From a checkpoint of a small mixture-of-experts model trained on Wikipedia.
Size: 20 layers, 65.8M parameters.
Experts: 128 experts in each of 20 layers, 64 squared ReLU neurons an expert, 6 picks a token.
Training: a variant of SOAP for the experts, 564M tokens.
Below are experts of layer 9 (counted from 0) of a mixture-of-experts language model. Rows are named up (a neuron's input weights, with its number) and show model dimensions 0-191. Each number is 500 + 40 x the weight over its row's rms, rounded and kept within 0 to 999. Numbers have three digits each.
Before each expert's rows: "comes after" lists some tokens at least twice as common just before its tokens as in all text. This comes from a sample of Wikipedia text that the model never trained on. Tokens count by the router's weight.

# expert 127
comes after: " R", " Gr", "l", " Bl", " Cl", " gr"
up0:552587496586425501488476527534498486431480481529446503505489470454541542464564493478465521541562511519520544484537475533484586472459481487516492452471503440477473478542561440453549506485548574559528485559431450469554584486488488559473568467465507530525530538493489462504487469505490477479524488514526508523555565512582487505518477498534498523482603491556556519437496551523469455484469551566555507519556509520530557495519472588502432618559420453558512513473553492479484497568518457551503485523528506501486481495427533499506438497457537512451491523511477460451467462482437445558
up1:467554451464450445499468572482547493383563500480488475473494436494522513535491475456524496558584482455480490538427510479519455531494508553588462509464598465553460536513521529495534470537428452444564482417528518420475536552482494553516512546446502457453508513443512529489513498533506498502525519481524440466505462520484487504442462563504523458534429500510509523515532537466591497560501502562466480476510460502533543607425443502459509537516528550511553446519473481513467571520486558471569459503527522472509477525501492495481546442480466592488581481538459501556475450443506514478
up2:515561589497422445485507435442566486493491516540560538505532469473485546484519432537501461521493497485542479539466511455550462508558485471467446437471436476578532503545484552546433490544491521492484574424459505535502540503473453468487556476464498535432545568511448506554579502575531492510487575530525522582513462526506443490445461535502515487489500451537382547469495554468545526487535492481559474474508533561486579479522433501457469498504469520528487498530481497496461461478485447480519433486537552555529508564503491467529470506553444548574531488483535496491399542525467432525

# expert 84
comes after: "\n", "\n\n", ")", "3", "4", "5"
up0:559493461536533521572528473519503478548488495450501502525472492467486459478559498462441516466574568473430504449552482477506437479502458474467428428536483518470483443444511449456514538510471500590532469472487451526515494474489480521528496512528554495544542481540507469501526504475539537474445434529525486584483471453507491588449372497488503469557510516508528529502533502551506445533501572497509434557535445546484524544554503585490475486495523489479495483430496477579514467586484473531526503471564492469442424493445507435511449587513490528536499479449564530556529434503414425480
up1:505510445513444492564515538518605513460571535480458559501447524481502489457453472523465516505525518451544521516488485460454529496546445521430454431580500491554446485485476488509509498493493436459599475512525565516492431589500471480503477541498426473502562480483436447546535506492498456571485501522457473500544535475499483515531508521489475447521523485476622502496495555478506556504468500647508536534495467480473524528445510486421504517521480534497521586561451460582527552463463448550500535482483535558542502533469540513489519544502487581489465494461592526569543524529505486493
up2:539513604477500529525468476493465483517469454561542530557452533476493496490464510548474529519498433534495514515382487466474508482487498524528475494490520539490545508539575490511436555553460513481563538523487544533552537547488561550539495471488504476535554443519459551491525571531443500509443514473448518417491437490478459492413493438490458433409486423517531510532451557498538498477512551540606494575512503467536545467456493513473468467488458482551455495496611488536479493445479536534527489508599504534477497536469437555521466441468511547490563449513484560511457534516537533440

# expert 31
comes after: " L", " l", " W", "L", " G", "itt"
up0:572522496552460459560531489514562528506493530554439530551429535527590479469454548516507441477486526560490550541499491511481529489479492434440466465433418448494474481569473497601484505557479520584583464453539448466544524573504542473566493486506501499495492454456503484498524493465492530490458468543544529514494470579482459529534527520509517552551540442536514518497554554571466495600461537501505506500462511531470488482509526407494528465522483519474540484487484506439528496515500504512513535484445496569498417414518408555508484511463473578553492521584486490475501523425487481431
up1:467520435538470528439475486514511456591513496467470488477501486460469486526491553522438504502513528537459537536555440500530513515537511527537511457462583534517527554455481544526527454520524452488574437464489532520525563521525506553547598491445484546479518498436484507496618520551533500576535437490458581554534519499461516492551494493500528491486469474525515490484524524473391545536572431593546547466449545396556495498568558494513521483505494516496411457491495511504472558453541475480500491501463492466593541517503443474482487487501501408523476500499537494401471527461498469482
up2:470599569471465514532492499537474514531562488544508497522489422422487500488418449513571478519571536552467445524439517434486528555501510406504535491500518454497536550471506560454578517468481513497460570548570469521506522536582505502500516504509526521467490525448459429552455464562462439498508574462473523413527434491518404478492468508484483508501535543519521506471529464572533544548442489506590526512525499451548526458503498465528436453499486528507490516516479537448489469458558489540432473479553449573497519472515425492554430477471489541415487510533506518466496515516452447498

# expert 35
comes after: "==", "\n\n", "===", "-", " \"", " ("
up0:479484485468452458486473450496545457469514447460489584508516530563503489435471517456545538537525479498458527511479502526488537489492500522500417410564595573467566444401500517570455421517519523555513517539545529538490412536437495481534439504510467494506570507551499472433554511510485547498545474508511481420577490490475585477555472545510563441522432469497570459481486443507487517518525620553517437500502514530487558472440490580548505547437520476448532544477499495447463532553449512517538524450490511525529543524458509483481513541501457500514457551485510506521482471484496511544
up1:519483588473539517482481476523502478542504485524495488494527466440569523495573452446599553495570506488482508534496410549502473456565442490460511523511495546484488517467571434544521482564512546516494549508497548521515612573468559501553509519516503556548473491494519452500524572573487509561466532567468495493550471575533472543428498467520549465458470516560413450486510507478521532478532521529494574502453478481506507485552617471477563505523456546482495567520489479488440573523473477512534564516533435568494504437483495462534600531467529522461475475484474547510493469542492496477
up2:460382588491498546591464548449439471555539465570537503509582531529477493485504461519552522538478506509511515504509516446481527492544507530504482450505559538552535535499512507483495512479417546486454533543485539505538488487441556541449453556517495432524465406479488460490558475452551460493506502524525406497456572453460526448476471521506478518487513527482535519551447481511500473544556477447537498491528557537473505537430479530478425516574529505474491341501545430449450483515497528496463525540519526485529495463474533492507510421512496507499465465554501449471404461505539473495

# expert 1
comes after: "b", " B", "h", " b", "w", " Sh"
up0:543536518529514474514475496486539449520547525422499528493569540546443510503481524541548526537483536538508443559501505557519551457530566506523527549544535453493470494461428508518467456473479523573493525499463470490563594576541503530525447544547472401477471480550505501549488540573495578457531473447480510478502471499510457464563505503503523451560549435480452553447470553468473511478576566526511463581433462559477467412452510450487477414536476559495472463554550546485513448533497514527533528549508486485553496423493434524496559472536527548467459504492466425470491491559511512509
up1:488646509556501529463539515450489488526551544479487540523517481491527500539488488467582510539428539453481478480534482513533542524534491570478478500522545493448437490530449539422487576442537462496567535528561533463543513547424499536505521534506519512539469522547525505531559425475468489550478384476515507529574480541522502531440468502538594596536481584477477482490472485537429437514500466561524507521500544458459561531487482494484520511482553531509536609428563492428494537487532500531429551524559528490522479532517530504444504496503540496482476522512498513512478560468472532538
up2:516425607491462497531473462381453491512486542471512490514518470477464444483506501554493582466533476539555520549501507501515467535525467459542508487502559540493477571548548518460552478530536510476446517479477432547560463524467517522477497514516598496465494468469548438468521448465510475560519520423499479568544485470512544465478477416504476464482489602463482468468492558529487515438475518566470525559512486409476459487553428506485461451528505506515537435495552540484540520559450464513471492506574477495480524417498451519522400501404565474506524518504478503436508475448520550521

# expert 55
comes after: " the", " |", ",", ":", " of", "-"
up0:570541517533526561479497474505495540467506524471528530519551404520395516479501509548570479498541482562525569468438500482547532527501492529462553500515472476478501512452461543564544483507481467570485471485488569575490504570578447558450544511521497531472522490500525546349477430485453543537491522491501448506524537491448527561526472498552564409503426433497474459521474481507539572501442500501464602490487574514450458519491524555525472491526558509491504473522464543501505553514531502471430473458464515518474484461552400492501517471451485523550475464512483457517547492564487502487
up1:526608518506477484521496485427612459480577483437509562502481456504502559434512533480556566464589510494474386474496543475504468497557518480477480516458528441509479513494483467493543462505504514535490500515502491528527472537502551527539453542468523460423474503618498540531500503467518526498509535468528547478442465421464496467479515521509519560499540485552472487514535450447509574472501513595498472494495559455501528555559517529491540376530521507468499467506474562491491519615514475547512452511547515440465485549489503483456502504465520457456473536483488504479484509428453418417
up2:490559636485445451480525493533513486534484525428480455481487491501427567479556521510497524471448524531520480556464504414534532522478473447494537483414556518486489489420503577572483543529538429509439561530484497479509470469440442525463560535535503530497494438419520527474430499482515519540517533536524482569536450573404499496552538523457543504508531568514468484429442453514435445462462465513472461523487524556497476498464480539488500516529540482494487475500464517463505484457464475481498485464513542509462495536546465396497521445500451501490506436380540453530530519494486525446

# expert 101
comes after: " |", ",", ";", " (", "\"", " /"
up0:553533510547490500490527493554532486487519512460536479444448537497518539451549455521483517447569565581442504493426472471497487459493453529527515576468480548558491468484425482480485449478569496596507500558525519528516508497487504500492559466504465498456476519521475506535475519472472450528505508480502574469458439464548526484445444492545504503469561557440498474580529447524514545430486568524455597514473479490482503518467534513453579546510550457526418501509519494590488487505487551430502582480481455482465483466429446564482620537460510403522536510518505526474539517546552506547
up1:531537461514524482483516576479483522493542517472522526523423479418541529557483599555589477518538504530512403476542509497480479491451457547566486503495454439494602481444467445492588502513437490443547504468522516516494408452467507525503465525506464487510512507461541491488534523569555479551507509505506521472547481489472471478448554505484540580534499538469453501441507459433582489486526536479521447483561530583448449484491551530542455528517508438465460469490518459490544508399485504569554470557489524515496554487510483479447528514472449535510569525460521511487496385562496530487
up2:542491556474477487574483539470529490539469522467476490631507516507535450510540438501548473513575561508468584509481536520447463500488538506544420521392504515554471513503536504511447469571510481494468545519488481503489465525528497548469421479583522556445520497547535512487576449531500511475526558523461519495548492516480566539542502544450449417510511510484475477409549496473432542492522516482537519472504532546424472494448495560560519448519508434502559457450499575468530517514484496513491520435547543430566439404471490560517515468512565449512549514531524541507544483520531516517

# expert 98
comes after: " D", " d", " in", "D", " de", "2"
up0:485489439484488473460451508509484509500470502485470505458405516465598446493622482532575503572480517425423505496443488501503492506474498452529490539463503468471491542468445419513469504472548545527572497490534483507508385504460474568453488536450463493559520502469528442517471527453552528502409505507456526543526472485501425462468556545553485558473525497512514535488493499451474534493522512514467485543431433509497496499486472544483479506553514486563585587526513468474532565559485488568571479494554462500589486504492559482474544491536498501521581579545513511506545457532554540528
up1:552545390527496564508429502480491538447484559421542567512480518466454578537435520549484447486511539452470575548493472494464544532540509540458456509479548426576494539474507499523485491554424531517506479475504581433444502555485551518504542489444555557490500501512471449473491485503514490551546512486501520495423507463532511545537542477516393520498504400512462506475576457434433527535513486535545544507460470500515516525437520469475501496547512476519556532509398488522455494517565473487479556469558501544532567555468522471488468432486528503510519501501530504444487460579530444514
up2:482446543538487550489522556531462539503476553460573507499588508536558591426472498533528522563494422518455427518456486449489460472426535501473467513485563544553530567520473513505505514504535477472460571515457528508533531471555494473502529590482545530474491531518456447460509578488576481559500545514449480528487513398568454433546520487479435426487529469458526526526474526533524479450523474506514519521527485496542539453475546479467478441500439507524502520537516496446447566527480493614430497480581535529500505499566521497442510486535495499480535516482558529471596520486527438486

# expert 61
comes after: " |", "-", "|", ":", ",", " ("
up0:520448527497479515481471465508509536552467452462510524484465547464472499545483562565486516486546466499496526540418543540435485447542532488486508552520551463469454470469495487489478578555435509535461493474472566491544518512436463468467451523476429486571435527508518599438555480436526517454441542549454549484498470474483565501499432514507472432451500375556448516528525460526458480509451511406488479440383516513493510499440496486541543526507498506535486506476440492527504513508501450577517533505404452521472519472495557490545547443487484455556494479484450478513500547525472583467
up1:502558467467532504471573489494554446520516590435482503520494524545446445458532464495433635474508581468474467528508495477504528472479547474473488531498447510536534470435459493519487508483479500493609591491482466476475512488426535456443443527578466442533495511510515517546520469492505502503502501503554542480424479492461444489509463523528492563512463497470416487504514451462484512572497474576467509467522557571516473533561489542481594551524555427491433471489478483537498551559493531471551472469564503514489507480426403478484490518468425463523525536497457543531456475463470557488
up2:543535477516611494511532545488492464489516438460514529571490475487481522538484501537501482502550485504461505519493513533462475477564561524540429454521404442532511489504482514487476453494483445550546565577531585462477487517561436430527563502514503571478515414476587511520449468530507544519520514564483467459497502511449520501455475569465494509472516532472525399549608575497471504531527520523571526528420459490527520496560572472460476464538541431540481569497450533566554480505514501479567494491522556457556569509491528504517478495473470553465545508514520533525524566509526540545

# expert 33
comes after: " the", " a", " and", " to", " The", "a"
up0:601525511421488403538528473427482490479466522529488459522493503506538512469487496540554516455438580488513479520511504528453501601516539521484458445493505501461478479502428489517475510537573513559454511505501539530517476439500497479506529601480490561497468474501497470419382508479442529536488473509473493500418412420460455580468483554485525431510521481549447439457502476496521538477469514576485478542512469499513510534521571464494457534506512451469486463544467478503507427488538490547547557529531503490489518534550537512488464539594605523493475523546492398458498521511462479490
up1:471509561536470493465548567502535543539494476523464521510535459540445526572466435582448478538483509463546444513451554489422522480532469521580521564522410564532438512488465527539585518515535494514506434512529536513486484552479500469469519535498494504534492499508538453531555476549455545462423570446489516540551543516425511491536470498497474521515565540491514558550470486546544504522473445531445563487501496530468468495473539458535486414506412517473545466484484517533435451445490433515469547564514453580419492494587414478519470497503472564525515482519456486506439530483480526543
up2:495470579491538493490556448446426488498479544514532521498442483451466480480547450549433435559517456509580527562447532538422525476517493576515485509518499491511531460477443461465407537519507420545495517445489453545425515525523472472478514526397537430452463470550521546517486500472488537468477508407604478484503504489543439567528472585503471472521490525531545494558466463507537447519499527513532422507523466514450424517434525469539543514480459498507454490487512492497599451551514538497552520536417527510496469478518466432449495517464545434472458480530500471464511491501509476463

# expert 59
comes after: " is", " a", " are", " was", " to", " be"
up0:579474452481514515495526485539515523473444503450511509503521406513491522486426510485521533554546522408440479479536442485547503573463584551574545527575559501472495507509547495467465431535479457570487495504447511513424436532521411461481486545464519453512556456489491556531550480499438460478547571494544456509503488541513436523523436555464464494467550464498564578520528503490458551511435615497532471500535518445449508529532463484495460557540461477480503523468468546516528560421444531497523430522527522458512529445544505465471504569523467496477510453444514540521516516453476476493
up1:434619467500503510511435496484447507523419520467486526475514513573440494459482510475525467494475452449493487443457493523501439481496478493485460469500535478582538518526492455519620499502480537502579495501449488464566495496520472467554522582390450491528510538496489543513559500502463460434491550457523453521542519494520444451501499431529508448495512496564508507471523482494523533504552524479456529421551471512562522515523428520465562480533496504551439519512519536421463530463477547518512537503413503511498577447442538513487482502460460530543514535483475598390510499534418464539
up2:515512596530502530591517433520555514559464477507501512454521571524583519510460481571478456484468439521534435443523522436526513466575479529426581496520541523535493499472471478504485494504475482561512569505449569556505419455542514528469504507441497477443447534468512518515544538444488544454541510497516418524487438472547538516491496539513470504447518483589567564449484494462504487522512476461526523523434571518420491483441511534511490485489522524445439490468551489445563535514534501465526496433393520577498435539476547508522484489486508528482495510417507466419475518480533534504

# expert 83
comes after: "\n", " is", " as", " was", "\n\n", " and"
up0:519450511515522516511446481479442511499471474499483528527447431515452609465436488536427492507533494528540484475456507563469497467494531529504517542565548540430427473587475430439480554514560517492543495502535484473446476508470436562534503480461593466479522504555528525527469523531475505493518530461463499465505496448549435474543438535529481510446521454512512565457452486478536574517574603520540552469490493470488516476525480462405544527520400496525504507454430423522437470541502497411590524485482482482452500499469484487519502526521530473512504439438457469501589470484524532490
up1:474526427437496510452489456495527475466494454540445533513544501514522493497573447463488536458509519476426491483513566473573522458501464509510475413509557501582424460458489498499449478465499461494580496544523501498468539484531478489406483510456548459466479436477461496374478478498553511487458512462498549451473535504497438520404554516432494516479512536489575562481527511540455494490535505511514515531501480488497479513538459533485458506457500455433554446454472511438535520453518463452510451561535550454521433546524575487499543450446425510447530487467439477443539531562494498393
up2:491514521548536469461556579398493468486547506570514487485529496555526492458544506513523541488407552499554477514501592493517547534470518541552462428523453492582577530451483445379500482521499553512473592525489555557495442504447505615519506500521457543428560541521483492526495478523512490554482438443513525465449530477579467531464537497510506505510507513492483493428497554551469467488453525498532525537455423433473466455531499498504498539570579499434431450464562506530491508549504488469496449468540494491493486496534456557463476535531535525520461471505552461457504529497498544487

# expert 111
comes after: " the", " a", " was", " his", " and", " to"
up0:559440408475493515534487507509504481443560576491544548510510518536503559586470537446515520457497473448557479407485461534516494495548491455469541518467519486514547459449508447425431544456512552518555486491522424436444520481526427567523485505555497456503557490564508436524577544531467442578451496514499479491483487483517459551500513551510453467547421428428464484498522532475531499440495615508563598499525469500449481529492548444489506471556473496488529491500513388505487491505565506521509494473480463457510564526475529582515524526475466507514506486508462502520555496487477521466
up1:521537483534483459435499540490484546538519492532467502447504489524577409545490491535551482519463508551488425510451566491458489382527581497532515506498530462541513404521486533477500551558428437479582564495555380490511475502542505467482510512538455505527522432470481516556471491494477532518500471530506503479534480489554523444493538491549476478546480534411517529493477524436459471537520469565508504536489481534460462599518497450508499448494549476525462442514466441499531503488581488494582479503511569498522472466501495412606548491450502493476536506485494486502537465425459460575
up2:499551534477515466446516491574478480514524573472540544529468433470578522517427550482528498567534525517509581552512505503543376494465479499450485525505481541510512542543469505493555467599426517514444575474530457530394492556533525454468534428533528433562467549547458541500500551563518506473473590496452563530532470503498509453502464480495547554415488517434454562496538451516485511574471497478536479474541485497516503486465477551531549485530548495412514537488498487462523442485525496504482537509452497525452510483447465435507553561517515482509545495527528507484516424510533547556

# expert 102
comes after: " |", ";", ":", " January", ",", " November"
up0:526514505500535577414496558596499588508493453507533469459431454519440478507491522558496488537423541463475454483445417499541475523465495592482515499466471539430497482443474544572463621486552553538501492508556514456512558486458567453532529459480538532484500482477566544477499522502495500527517471525534513480462517495465535518476564528531528553446494487541489473533506530499436423480494564462578461545515466524476460527563478467490496481564466493428500421470488411513491442554473468434500490408557500511461559500504523477486500432486460476477520527487519479539561522492478540473
up1:529553492495521537404507475449503499546456555410520471524462468480452539554482527503473521547570585449543464457443484463513570488464550548469521429538544565477523488507537512467423550574472482400631507517495540473527531480527469540542551552499527532454534488463555536464509486525523496544594482410503482492559521407509482512499465494511502459485446436483541553521503458531518522471531509592514455542474497435493450483518479461484531503531499476521477510496500432527531495467547482447521421557477500481546440535510506583508419513477506498502508483559527520531523503533486475485
up2:501489591563442464475444504461451469567547529537528471467496475451459465539513582505492507491493572469505478507491460494511541562462455480437486569494554472503499459514484491518445446506483504502526456499569499430589521523478504475527634525515501407498513449451462523481404476488447523521398453457483469484484518544508496533478545559533526569493536590608475488512491478500478545467495513523569508496581468517469453487565454409522430478453477516496511433510499532460475484533467500506492515507440524495501524543502544489465543536544472480567475482532581503517518549467489466522

# expert 103
comes after: ")", " ", "0", "%", "3", "4"
up0:555491525510478401579524465502508528485482482528506459446517469513533450499486506547458482582464539500486449446432517488493437511555567531498476485506574491491501544498447522493473502440498553525427543421489551498525471556446503449524447520471536468442507491439461506530507504493567491425558527449497545528555542525459479543473560535529468520537512571430548566484501505507487444490484584490499464487568506472490556560494563466417528507512494568456526500496479542549509455490546533517500525557481529480513486609460389533485499488492495459488440536474475579461507419495512582498
up1:526565516488503511466521505450512463464425456520525471426551454469513505508508528425441441524496455553462427595520531561488477494499455432514507495530475501510516518503565430491564545505457545515561541484497519483462560547489514461476556482441486511503500440450429487581519512553548496567511479463521469481462518499477496481459556518475496438484445467460497463546487470480472412455542538510522447454446488486587516429516485497556458447512453586510454453472539480428512590468493459526486488520540510505523423534469495417474456532451519451561515454561495409492496484513444486518
up2:593473501515521507502518524523459507437481544521538519446463508489489480539430545470480543502451531409500471466487519548542481553486458406479528486487540479465483444476475489484511475555568516436490574504545449572535539545489460564477488513544470497581506483507453560443508512500514403448553516442419452524448550470584538502455502540430518490483469483516531469491475526522519509452544506421501440472448510465454479466532530445515504516537567501533544505480532470462523516476565460530471499453415462530560575424524501448571459488525404533518477432507562469502485469491469528494

# expert 72
comes after: "|", " |", ":", ";", " the", "N"
up0:571467455492415461513494520503518513527477504506475485533518469507492544515509476436529535464542477510482505526415530459522472469543512467579503475529502495534543479472531418490476488438534446555529476539457510480446467388521470488532510509533591500479572503485552532491524457558594534470505558516532445483511489534555457533511476484488489466420508634530444517478499527445556458442609495473529567511472508497505514446532500468546545528446499503478491551476453554556557491431536443410534445465541522509515432578502547499527473553491498444529441522530525520507545537485520471480
up1:564595514475555552507496529522509532427528440537537540451498472564452562450524539514495493534481495444439514550413455454471518463450418517484513468531476508550569464579524480473500441459521452402592483468435505480570512528482520475528578465533487472507496499557533464519576479501485472485499503485538463473468510498619430445552536488546474482481503484531478543445455519574505548497495521510480564588507439485492474473477498525506459456495513467503527554533494498504478483485508503478532524576508511497486460462570482579512488528515493520581452454466396522501488536448503465520
up2:541508556492582534522465542574523509503483485466559479502491477531494492549517503462544521510499497497475389510504462456503520532463479480584522482460499435480552473569483559495614598546458518388501581589448501458470489480510567493533499503549446519475409546510515549468495496505476467522490437544420463502505511545536552451470468475463470478423593531424511470500488486453464495488513477474502511505514498468482518417546558516531464465497512505479553510511468544499518551528471475443480499471474497563516452459460550469450444473478483457521580489493490478440521499454427519434

# expert 124
comes after: "\n", "amily", " Kingdom", "ates", "der", "ode"
up0:524492547502445476528454485443570521425423522511446440445525405563494490490513467510458509508461472543528500538450503549484533510470460455460520487456443558468478460549458569512453479405497486642448477484478459539494552491459490510527516518504456547546515480527521563473451456473515498470506486470506472478504456517483479503501424470435473402552537484515514477529538407514517471528431522501507570530419576452508454529455546546475517499467483523513551552497558511494565459532483472576490491402523499496500517504539495555501480514507467471444569488537496421493508510538470503566
up1:430547494498558485453473518576505506457463537420487491528528517512514468579438550572543463489451491519558489512530554482528529485500524462506495482459518524498505544545465479538470416442501527418562452508510512567524445503543485428623518498542454516464550475499520508483485544467448483508473527535465436556484528476464522487535482440482504491450569531494513536488433453433440491510523487546491478515511516516505480502546539492513520543530475472434542450591475497482503502478584415478524527525474496461561506399563465537487489498540439475477484480526530424613462520424458451513
up2:540471517522543453491474558503499478503509476473513476588445547523548505497489492507515398520484418529486456504533492570464478547452512516503499553529476500481451502479446504598546456513485512477463563489473426439475444435460514523429476439447517500554521457516536474420504521511518595474459555519487573463459458462460470446509499499555490485540493537507462441482477550428494537519475513451606496525457531535450553491477446570481454478524526398491571505462530461455553412509491503424491505471475507481542540562456544510519505577529522480491494506473494483464522442551426471494